config.yaml
experts_per_token: 4
d_expert: 32
d_shared_expert: 64
routed_scale: 6.74
init_std_router: 0.0223
lr_router: 0.00114
vocab_size: 4096
norm: "layernorm"
tie_embeddings: false
steps: 5750
Below are experts of layer 3 (counted from 0) of a mixture-of-experts language model. Rows are named router (the router's row for the expert), gate (a neuron's input weights, with its number), up (a neuron's input weights, with its number), down (a neuron's output weights, with its number) and show model dimensions 0-95. Each number is 128 + 32 x the weight over its row's rms, rounded and kept within 0 to 255. Numbers have three digits each.
After each expert's rows: a language model's description of what the expert responds to; "comes before" lists some tokens at least twice as common just after its tokens as in all text. This comes from a sample of Wikipedia text that the model never trained on. Tokens count by the router's weight.

# expert 57
router:127096148148162102092059155166105066108130096098115142075109123159099088129129166112076099116097069108154179105104146155107128134141092141147088182155147090097133168126168138153113114140148080186188113131167181096096143098154178127103139148153158123074112145105120070215108114119131152177
gate0:110185110108161108095130137152129124132154128135106197139135131093045114174105083141120093135126134067064179104138164124104128163119140131172091143084161111079152155132125163100191144146118126142074064148093175151115139130162182114209078166173189116147094114160137163152113138155147142115
up0:068095130169098112077153150102106123135188185091082085089123142155147125174121191121092133139160117144138131110122147160216132118048070145130133159112110088094129141124130133076117193141142156104113127060121142117092153075168142146168157170095136115146074130120139148160168168141085128159
down0:163129150088142115050111126126074145102120139120097117088182143094105142156084117128162128114152143183075067064082118137156126107124129107158165168140095150124117137115141142126083127107132102166128119105164113204043149140120165189179123149106139086160105105125138175185126140107215120148
Prepositions before noun phrases. Prepositions and clause openers like for, with, by, after, before, In, Since, usually followed by the, a, his or her.
comes before: "the ", "a ", "his ", "her ", "its ", "their "

# expert 47
router:091129158106118097193168088129112166108146149146110154124055147135129122069152087118098221181138170114146111107117078134120127093156159118135127136074124116116143126117144057150106093137107131120105130127132123137080187100171099122182128133119106166130089159094164033076098173137182143108
gate1:143051130117166160142158093122127100109155110129129126192103129126122097081122117182095131110150097144128136139128104180177078075168129194163099109118157180106177159101115101148142092058113129135196076155108102152125080123153079156097125170126125093103157194109112170115117099150171082168
up1:137164170142135165158121135161101114096095103164109149154076136164180097112158093182100167154153091144136165118141138156162113115087061158102147192102172093115136110095170145167151120073113161130159108182128117138124120120080135178161172159069081080204123121102145119082082092106168108135
down1:112134200118129095155146144099104191065154104128125127149142154116137134108062114136116107128095098101101138069098136159150125181154094060132137200138119148130104139123156133107024142135124159139120118159167064107126151114122196134120172181179086160142080151096141174119113114124156090082
Single-letter s pieces. Lone letter tokens, mostly s or S, as plural endings (barrels, souls) or word starts (saxophonist), plus l, m, n.
comes before: ", ", ". ", ") ", "ay", "ow", "ight "

# expert 34
router:122101105124078112130190104174116111150151164092155098131141133181158078140158097091152114112129160159195125125087150063155084113125174091126072093173174108115090149145152072127146119160126157099107128137140104146126150085133124077189148125177157192106108139125097137123029083135087125143
gate1:104173146160118133125068156150084175095132111165151113108137086064145197110095118116143144131115154103078135142173124143135112126137118120124114166147129129160130111056106158107152079112174180133205083101143089150171125178168128114024116150132114124153112108123090073098103124139192080139
up1:132116118142114113116188098103106117106089176074112143109052110099112100121161168097148161170165147137160171158147068186157108090186092172156139109106141194076142126165121133124140077131121080152136181148052137146125141153161122146121105120116086142098137141113166206163189153114151119148
down1:107180168182112140118096128107142102134130159107149214148079137106174162135105109141102164130125114110158100152123101079205157158106143096162084164165108155118110109095166198139159083156121143142138072143089060135094085087128101138116133157109091113074094071140171103115182164134167121133
Word-initial an/ac pieces. Opening pieces of words and names such as ac in actor and accomplishment, an in Swansea, Fran in Frances, often in biographies.
comes before: "s ", ", ", ". ", "\n", "adem", "\n\n"

# expert 27
router:084155141063171165172140128150148103105114163108095084176166112108169111118127118135120121197145190153089102104187189159127170095095145081115127183130120169125125166109136133137188094128105123093080099153128129080124121093080097095124137148080140097138141122125132054087124100120152211109
gate0:078177141146136146165138080159119179067097195127109135180174182059111070146125184164137159112105145135133126157142083127119124115158163113072180148075115119126126081128095112121151136140120144133094124136130083087127079105133213085091164138100143084088163139136127121097072139169157129149
up0:171095108160089126131100132069126054144134146174063092111168101189117158178170089119070143158112086110117151124107157149158154131107126107134140164083155176062126133157135170147131134086130145114167129156177157126155062092152088140141096162116096143137080113163204141101167128124073132115
down0:164131134144103142094098150122060138205183138099137102123085152134119138131116106117160081182100143065098144169103156122071137131133102106164105149179103118122071163112189170186179146158161104073120164135080060130169132143115126149150088159106126143155128121117049168121094103111162119125
Word-start content stems. Opening stems of content words like com in comedy, air, film, cl in clawed, tri in tribes, often after the or a.
comes before: "ing ", "es ", "es", ", ", "ed ", "s "

# expert 38
router:137130145101153127163176140108088125112105101032160112088095126113163139075138168160142111131140146143193140091168140117154116152104089170208100140171128099163125190115125128146112206168146133084124129114135150080050088137108128176108088099126105125162085100107088082084169135139109143122
gate0:111126114107138156145170123110101143096101132124126148096119177080089183183161110103124133093073088153090148183088136118065088177127168092124161127136087112142142172182118152141135101177093117150215169127153076108120103128127090124132088070154077104081211154127145156115100124124115163135
up0:163133182114119093148097088171143113110164113140148147151195149110141145110126130183084196175168179080084103063165155126172120150125166142135107112126078117097065094135112124161136156103169166117079117144085150092136090105110143078137095143109109144203084085136173103112121074093134146108
down0:173147113149122120092124115113085169124099117161170193210140124111107185120165071136126187113183110084113182136149160077039199098146122141085127103128073157173100164122122166128126128083147105133095099138041150129139113135127135097135125141111107110073123127142128107122143134112176163144
Dollar signs and symbols. Dollar signs before amounts and in LaTeX math, the U of U.S., prepositions on/On, and stray symbols like =, dashes, parentheses.
comes before: "\n\n", ".", "\\", "the ", "s ", "S"

# expert 25
router:117079176108111167147147140102150126150093214100108108122149156123194077153121137143125117132127101081078154164137125127132067118084067147133106088170124124118096150091060144132088114149183094144131232126119186137123109124116144143122130117117123163126086119052183144176118098118170146131
gate2:135146109081209151130121182132146056143151138173137141133138146052175144149118107138165151101112107085080110118113096169108082207138118158153169088105122105103210129143083098101125106161133138143149109140163132196092159167143132143118115211144120136149099130124086124110099144097156092084
up2:159093158169065106170188107158151090125135105137127153130112124144089127102149181176149127134094165201120107139087146137127115031094194096133137124117146165165150128137115166143136143171155141097090213106128127071127114183098063087150168113132090140132104087121152168132119094115107097146
down2:192116119182120119125207141107104100180117087156119136121137130129088138142148164063178112116093082117185113161104111100065174121163130081089148139166059154175183105126106170109117120123136155103147161135171119135130113134098116052170146122125150123108170113089181068156125093094143123095
Past participles, infobox fields. Past participles and verbs after was/were, such as born, released, died, used, signed, and Preceded in succession boxes and infoboxes.
comes before: "by ", "in ", "by", "on ", "to ", "as "

# expert 8
router:115088173134142150113081157138134120046133162070178113114109060120151126180088173095106096125131143086137109109129124089111149096129105157091151087075190164129160162128081135183118150069102070087134087088127120125185163103128106114143136102128157132176154149097139101166142185110128166177
gate1:104148079115165080115120129138124182169104124154160117086135100125128106157186169147114147122122157162106130109085142121170166157103082087158175138188149100105173114129092143145134194206133104130036117109139069083134169085066086120145149110167161077134176126160139107128126089131155144119
up1:191121174113140122188166107115140095137165095175068127156142191123136215103085147102105113157127085103141132189150131101118084134160192120140111120126072129142106140073143157072125087131156165138137133141099174130146073080132175134117122174133125094091123141116179153122156129141118148045
down1:117085141129153121114084139123067118140144072112110158075123144132157109183103118095158121095118131134148061156115116059101099074098078168094135115116148195201114169078129107129130117177156179172171155139087136197157110089129133132115142150102147136179134161149095110200142138127129154074
Clause-separating commas. Commas closing an introductory phrase before the subject (In 2018, In the inaugural season,), plus list commas and relative words which, that, where.
comes before: "he ", "the ", "and ", "it ", "she ", "which "

# expert 35
router:135148091059156171157103138190121142167145099074102112159069132068143119157166167123106106154167083137156090093100156125124165109093152142151118179107173110071117098170131119097105147121061178115095129141111177122096153133161096123148149147076129079109218121104130159087122152101170134113
gate1:135187132145175176156151149185079140137087162132144086108160124136126156153106137097083107097091112117136118106119111111151072164114126101151084122167084079085150115130073097088131149155163157034102110061160125150148137129167048143138115159180139135185081131128187100124110114166105122112
up1:137147069159134113139105168156162208124104131095128130139091143137097114168157157084073147118095083136130089138120127078082137154142147154131106177150093066089119107182085160099115122144157148068103092108109127123105151144129095137147109166167155145092169136084174166112040143118140051074
down1:170198054112100136156127151189104137149160145135083088167128095110107132138142141140143090113158125108105147120104172139132126117112168126088036161146096135106134164175116173143164062122105124154144079132081188134152103077179099116151136116188121118091123113129204095125143095092104079150
Numerals in data. Digit tokens in tables, scores, percentages, coordinates and rankings, such as 15th, 87–20, 61.20%, 25-man.
comes before: ".", ",", "–", ", ", "; ", "°"

# expert 43
router:104164058132138126169083184189146076082120136138136066089147106149102102134146175122114161097159111135174150157134208132146168083130137188165063120099132128156113173114097130079135084125138131101084177102170157119069118138096122074145136143142191100120108115140109087094117107145158126094
gate2:155188115036149156128098116112078146081143103086143105172154066126105130119150174120139161131118120106127126148162101143104168084169153129137160136157149182107145074151122111145130126136144083105150100084119163143131146216141069126122199085197142182112172095139149115151137083087148097125
up2:115095095137138130119176144096137126134131166156096116101136072087167151125108145159096116135103125193052163170199128175125079112061138163133102115179095110181157100146124146108142192156131130175116166151074091104105136148117163079157136141132119082137131194127102126148142184155069180107
down2:143124117173096132108079109150093166127154118131091157122108088103118127167139206128142063176083131169115132144143126115164050074137155176139124151134113113177138077079082147173105177168139133107090178167191048105152143119110078108152129158121145138118121139079141103156112148101190134138
Sentence-ending punctuation. Periods and other sentence-final punctuation before a new sentence, plus noun and verb stems like season, record, lead, form, appear.
comes before: "The ", "s ", "In ", "ed ", "It ", "He "

# expert 49
router:093130110161110131158133108129108071135131124134093153142100124143083098093098107155119123106127081120115129080206115151110134041167154092149133113123103111124155114156083157189100094137134129106178082137111238144179145116103195089160158128190152158112104114136153099194155167129096111111
gate1:185198100139168090163107127187130180121081088145147080155187133069176155092145099149153139114169157131146152101148114124126103087129077099140111055088069137206138123128141131144101150166142131146172116133155126152115084158095121090092118130151097148161069110112206140132124147101128154106
up1:131103117132089142140104130147162109090169095123028163108118126126159146117127134151080151123118124148050158134050099165121182156136079136154110116159188146115134124142082135071164157099036113130136128154133139141070138145158184141162192094140151149094122146119084155119088121126106070108
down1:133098181104140139148178103159168143080156111182068133065210113128147129154128144098161117144151140136120083197137055109186110131116172137060162147133124120148123097125174055158120150154109136130107119139085072085187177107134138113109125161074149141108125131101119129131095121136144113065
Lowercase r onset. Lowercase r starting words like rapidly, rural, route, roughly, rape, plus blank table cells and infobox fields with colons or bullets.
comes before: "| ", "|", "unning ", "oute ", "adi", "ich "

# expert 53
router:151117147145107141139131123106149151116137157071124106098122075118153145165112122144127081146042155146143117158159134121113082119121146084146119144107114104143075153076136143103132164172135179122115138150132066128180184073092137115103131170126128155180087182060081096117081125210167189075
gate0:126135137142126116150141193122136126096146112119173164166143119104169150132089128191183121114145103154140182074161097094169141133091068182145138078131113137132109103208110087121142145141164144050105168111087148119142144199084092091108142126167116081161183109109097127168138078123079103105
up0:100092122105173082148153140108136187130156117085140132160190126154108085161126107122167121144072080100109134086144125100157143071120117137180080080128109102130129155057106142145207116109110055134092103146156138179182150122151130163206116154191158148119160099105136123168108123179126150125
down0:048148172125184147129172108088146049115109144149094056150115129159211091056172156139140164140108137102157146092149159120134177108111115143116146134120158057138101120168130133093139122089121133106100146201142151152116156114179089123154131136116040159147121133110138125121120075142102115125
Mid-word syllables. Middle syllables of words, such as sing in dressing, ous in righteousness, ank, amp, ail, ump, often before suffixes like -ing or -le.
comes before: "ing ", "les ", "ed ", "s", "le", "er "

# expert 40
router:173122115088136086155103173192134072132123168108084088150117135128116170151141118156137114141151140132111121126117178207124200089131131172153098121169090105118077120115100102080151128155124080100088089167181118086116081091153131158149167132112135108132193159198089059098121159142131163128
gate0:137121157190181121103084187100099114167115115129153120069146138115152127156107172117162150155109162188105090077156117142097123104119137115106161106158133085179110135160100147135116175117108037091113110134120176169096169096109136206134111104084101111165128107093150187177130185150134152082
up0:140189121090073169125099163146122111147205106180152110185099144132136073131117125175137122060087126053128113089079097092124110155201109089122108166068168114147105130116147157158109153101144160151110089085138118089121147092125134072110117168097137122155188075146106159111121151127134148093
down0:106088188116134196105095083169124165154218099164150123137156075162131119133139127107141117134089135130165178139101126121122125090154107104087130160121075137113123136152116184113102116148040156170149129111124055152117118155175120186182072128077124107116118152114137117041122130156139155119
Verb stems before suffixes. Verb stems cut before ed, ing or es endings, such as bro in broke, serv in serves, provid in providing.
comes before: "ed ", "ing ", "es ", "e ", "s ", "er "

# expert 16
router:161103143112145106124110110122124124142130183070119078084143144129101132107104121145054106129136110108166131139142147152134171082123077133176128185195151127110115126042116080122159150110133065138130182095163165099121129214129136071087089187113169178172121152117163124107122133106112185147
gate2:107159072160114153149124098136155143070150124112138133094147165135116167122118113129126079129145188138089097138106110142133108141101093112105111130102118070133134109111053142149132152181130134098172115114127174105162048045030164126149142132183107157062151143171176093118133140177129142177
up2:102090105167161175088065097099122122102150177114119104102100159152141235085121147114116104071128129131178140143124129137162068096110167154112126109160117124088059131113096084117095087179113143170173139127115125121168090104117128180110101126103070130105146141160186088176126146090140179133
down2:028181090164099144128133117126205220167144145088111127196201087099095160094138164112154132099116200109147100177126130154188098129114117093091156133116120090133108091153171122086127150109170136107154120091116114125126116101110105078139086119144136137119097115138160115138094167145118128146
Verbs, pronouns, and by. Past-tense verbs and object pronouns in narrative prose, such as moved, signed, him, them, plus by in credits and table-legend equals signs.
comes before: "to ", "the ", "in ", "by ", ": ", "on "

# expert 0
router:197113137112159125127122152142132126097137062131064183100099167118113086225118146118109114140101153146076064171149114125091121081170128130121105165131148141157096140108113152124108094103158158158151173170083085127119122144171125105164124105134066103070089149152176118142087162202140104154
gate1:131203194117137103124069118101098149134136094123141138137069123157152163129188113119083122121164126176085106182142149160149121144143157146044134117179135117109109147093081201124160101118105114147147118201161068083154120058183116118082130103132104125114122089143100143111093133122098174117
up1:159157124077132186093040071177095162115194154144190136103115159167165118124125091146107081056117124133125112126098101120116149087156167136090153140155121136149096129096152162159158130099132122084158080157099135102102122144090083094040125163122095148107181101155148142139131081111151153105
down1:120147059119133203166134112141183108127083128161161128158087145144122103171113082106121108124144190139138098121173108150178145122100127103093121158160106052097158104117086133190126164089136121090117128095132106100122146124169103171080185160137160168137061039154122152132067156129122134146
Counts and small numbers. Standalone numbers and number words giving quantities, often in table cells or before years, such as two, five, several, 17, 4.
comes before: "| ", "|", "years ", "/ ", "February ", "August "

# expert 9
router:111085106147096127109120097101157136108143127144101133133190113105137125078099154119123084097142104138127158091125075130126095103117079191169177152108122186150105146168156134095187149121094129171118210092164107113092088095145081094140160156172162157134099138106173124166097089107189218118
gate2:139135164110108119108150139115119215110171137177150134105076097191182197092112117133187094129114158146108118107180124122187105183121111140093074141084149070131077153138100108223154089134087109110137114129121129143152211083112107139147137140145145134103122154156155137123116127137117095177
up2:133083095068122097196172095121150121129073137108171068056136118083108108117156132083106156100133145143164147113143110129091083151151188164187084160158109121130186143155070114125160091161085086142081157166127146155114100127142035167113105129145149142088112130162142129115153104134144097153
down2:166155124151125083157145081119216179108122140120133137135147105178134148136104088195146089114073066114140134080065121141156160088136158161112136058091145104125136108195097150158116109121082101170078146109100112131141190090098091146122135151174126178125095110186121167103143134130128154086
Copula and infobox fields. Forms of be (was, is, were, been, became) after a subject, and infobox field words like birth, name, Label before a colon.
comes before: ": ", "a ", "also ", "released ", "an ", "born "

# expert 48
router:121113120093132143142119110127156149090123141073189096129089116091118143171091103107091122130159097134183141113114128097134051093126197135146078113108176134127081094143168112154181161148063131090119193100173201116147120147152106153126215180152136116166141106104156164100112149109155167154
gate0:112140098166169120069117139045174108126158118101119142112119132131077188153115181100114189111103152172091134115104174144101120159165134119111111107180156121148151145156142138145168075192097114138172083117137120121130182169109072095075153145153130102087046102133154148118145156162103114190
up0:082151120089124116131093132114108111146143182124080089169131112096073143096175149092152101198151151124109159102138194057086149150122103161133102133162162148114067125177102079142108101166148087166132079099159133128070093163153142165135162133113123146147118187093181100095160118098122062098
down0:140088183097123139188090109138151106106103131140114160144099138070146137144101113150099091170075146163124088159117084165108078170108156136081155102172161096143160088108120096161152136109091100142120151091223101164167110161085168097071204121165114094169103092150116121128162116133140172114
Year prefixes. First three digits of four-digit years after in, commas, or table bars, such as 193 in 1931, 201, 202.
comes before: "0", "5", "4", "3", "8", "9"

# expert 56
router:114115158089159153138078152100134087175159146106111128148155100113120164108162085074150138152086111143152100132164132060127132080136148081070143120102053118096066187138158146112112102167194190087112124208151144163113163091112117102140154144120114185141151072133103146154122184144130117132
gate0:123136126072076168085099122162187138152094104143077191127085155149130155093150080137117120162162152074151105190166118119167117133076110163125086089113184124144123141120111193115146116132177162209087136178095147149134100090169120102103128087112132101145134112086142181113113111107073086133
up0:121156133141142154068098151113136093155180121137121156105192137136115090156145129092121113068098165084130141125177152145094109187108158165158082127048084049106155153129110183138110099103121160074129131111160165126174132108163119116092114153106126110089162129161168066123141130047150104178
down0:108112173067104105139188154076155131107132090127149137097125138112124158142165060150133132067111118124171095087115154111166114174164185178211123111127159045068115091078128111135115134114126121142166110125074200139135123117141108090134168125096153162132164155103147122155136123081114125192
Mid-word syllable pieces. Inner word pieces after a first fragment, like c-ust-omers, Citiz-en-ship, Marc-os, ath-le-tic, Ser-vic-e.
comes before: "y ", ", ", "ed ", "ly ", "ing ", "ation "

# expert 37
router:101095193121034141191157115090189143112071137142144184146105105139134085122098128123155117151138136202139106116114103164124178088118136122124125091183113167115065137110095147137155153172126139152127138078090138081118157127152126070103105126132191179139103108096133084126146171131136066091
gate0:096110144123120131135110144105092155096096142174154132103114134076089133080198156134120141057114130116134125185101142102081130120165101070134192167136163135110086151128094171147124148098161066122124107097109156144061146106094105173107143141102117108151155179112066172062041135111102092113
up0:096139117164155177142150153106098092106162142093090215111133144153135140133115183109118081193169109124100165149144157111123081131131166101137109137029167115122113134118171164171132130185079115098183180107117109111133119143095131085081184110127153099151173166090129111118053124107125152153
down0:179155128167094105161169114145180147163049129125068108142158100154164135169113138090177104118144118131130145182140167085106167044115168076139151148105072177126143122118096124094070095071092182122126163099104144117063112134072121133168149107136143124126172157130092127140125138143170139162
Non-Latin bytes and up. Raw byte pieces of Cyrillic, Arabic, Hebrew, Thai and Japanese text, plus up in upcoming/uptempo/upriver, and States after United.
comes before: "| ", "s ", "(", "|", "and "

# expert 2
router:103125085147095078116117095119080149130173162099152163109136075188093074163141145126138141173118080145092144090090084138139167161159092159108120112123133196121191153103131107097180163165118060087187143092176163148102069120115137132106163080124116108093103141168133104152121124096160145182
gate0:137118138126129132118150078125130123207130143079132150101136156114150133143133160128117141159117093123071135161172036161184073167126102092146163100104156156098161086149143105137185128089109186110117153156135141088168109137043085079157099144095126149092123136089163110163135149116216155140
up0:085172080047081168129166130078189086152123096161081154102122136112196122172130159157111104168121133120119088132126071118215101117102132162140134136079075111187144156083133101094095112101158118160156130125102116143133135171088161086078091123134127132137149146141160150147148073099130169145
down0:116090154145171119141068130136099053128097129156130135105127084173116145071129159100161170116109072141142178168120160128119153061122142188178134147098137117094161144121148112137059074153144153122109138155122145161147157136180169180083108136056122052178147133101077116115168118100115108140
Copulas and negative prefixes. Forms of be (was, is, been, being, became) and the word as, plus word-initial prefixes like dis-, un-, acc-, tran-.
comes before: "a ", "the ", "well ", "been ", "used ", "part "

# expert 44
router:161086135039156148034146075138123104109099151145141087112112145145142100110081130149177139108123175094123159114120160137152115108129103123100107156145214134140111119139177135125126114158105133139136095121123145151046149129149135182084077080098196115078122061139143134115130081122142185164
gate0:158089124107153160142196081160160088162118149120123152119164163133095109133112194168133165099148128066145168119134153098107200126067177126190132114112107100086141131151137071171120102152117084102118136128128105114107120069124089098170123181106139060120109098189129120085194140135086161125
up0:171125129100162159169125154197114093152138177131159078108123077110124120145180122143114133113120126145166131104117141152054140125077203123069163115138181141092087152117117105202113176113092078127133130132158079077145170173088091199096132142121133146104160113111096147161139083115106154175
down0:077170179189135167129103183115094087153108094116108113166106082110118161160116128141160134143118088103185131174131075071114123107129119196156135083118050157126160102156111149122135106190117137185131095110167177113140141164146068174128098113099184102114155152111083092126138087111114091103
Prepositions after nouns. Prepositions following a noun and leading into a noun phrase, mostly of and in, also at, near, across, into.
comes before: "the ", "a ", "his ", "this ", "their ", "its "

# expert 52
router:116130109094149125094166166146198098103085066136136203164086136138112109148078138114155191130124151109118116146143147152117111117091144093154100119125138114178139138139120125122110159114139168162139102108160104184132124082099178076128154095110100125155166118143064039100140181160056204136
gate1:123190124114133118079152127223100098134120138142111099180112124109107150139138065182120156149079120116119114167101142054119198142089049161177132133140129156137108137131123091136157122164142101112058141053131180152166173144117141106121147124166164080125148145144154112093164118176166126145
up1:140088132137133181090130127158193071133152126127165118144150170119208095115124133040156091067157144109077158078130117092094074138140164153097145113141095098090181097141175124147177109118136129076206111153110093131118091118130182126083131162125123122152155090125117139163083119097110129092
down1:199095128107134145113143088084127155146136140163160111107106147116079102096165094113147120123075129083170101146118125095133155171103116074128149130188100124165119131165091100098136104101086097101122110147163150086131085073127161189131088120121140138116178115216186114160138175147205069160
Mid-word syllable pieces. Middle syllable pieces of common words, such as mar in landmarks, por in imports, ic in depiction, plus apostrophes in contractions and blank table cells.
comes before: "t ", "al ", "al", "k ", "ation ", "tion "

# expert 17
router:124057145100106203164167127085174093084099164141097121109056223189100155189138141142112116173149133080162120162068095109146117107086139096099137103204098137125153135147094108153130149110097149121149115139116139141131146105077132110126119159117140091162122089103164097164119153121138156076
gate0:039115082093192042123152137084150085150137085128141150151118111148114171128143126088145142148128183167109126162153099120080111175178108136164114116088126138093078115088110140148131094134088092143097164123132106124175129196131172183118102137100191135138111173130151153122161113078073156102
up0:089101162143132120086110129139147159090120172069124133084177083135164116080124061188094124077143098101070112142143185147119101100162113144122125080137110071110137169092201116183107125170074158130176193124169161082170144135146126165102133112108136156124111123133137175185146144139110154155
down0:092149167099138150115149112072108109174138144108124081071136105108104133080102139129136081139127166111174130128107096106118159183091121111112123168188163114110119111128170129092111169115101185089124184102140115197149208156162090100144162170210111188103136102092105122102097079165122159118
Table cell closers. Closing pipe at the end of Wikipedia table rows before a line break, plus table separator rows, semicolons, decimal points and degree signs.
comes before: "\n", "\n\n", "s ", "000 ", "deg", "\n  "

# expert 26
router:145142163078105103067132098105133129119161143173151140136125119101058156149077114069124141124116103187098087070167172095173099101108117153142166181110148073084143149149098117165123147193097123130104140093153130153096125129201110125103143151072149156104123211114171180119128090163138146104
gate0:107077103190040145087128122111131119141152164181178108135106094186141150121099077087119088102166097141158142138136127116117105129123171155154156104098131050121133147077156129122103118126104155124092185088120189108138131111147142175151191098115110183091171140086122145125138097078168194128
up0:126044124126119150147140123151055131113152126102097091117123150116119181087154131181106135102101169117098158142119094167126136160155070178126165163167112188127171112189114117091124148166135125073129102092144129169099075073114128164024157115157164116104165140087117117148157146143138106079
down0:132106129097139096093050133119139094154096095153115131152122106163098145114149118120131143146091104084119145095099188109107166128122088058188209093099107156137063143220142161168157143096140120202132132069147134100138133071152093101112135134158126190151104111137163114143111165139116136174
Month names in dates. Month names like June, March, October before a year or day, plus table pipes and commas inside dates (September 18, 1941).
comes before: "201", "202", "200", "199", "194", "198"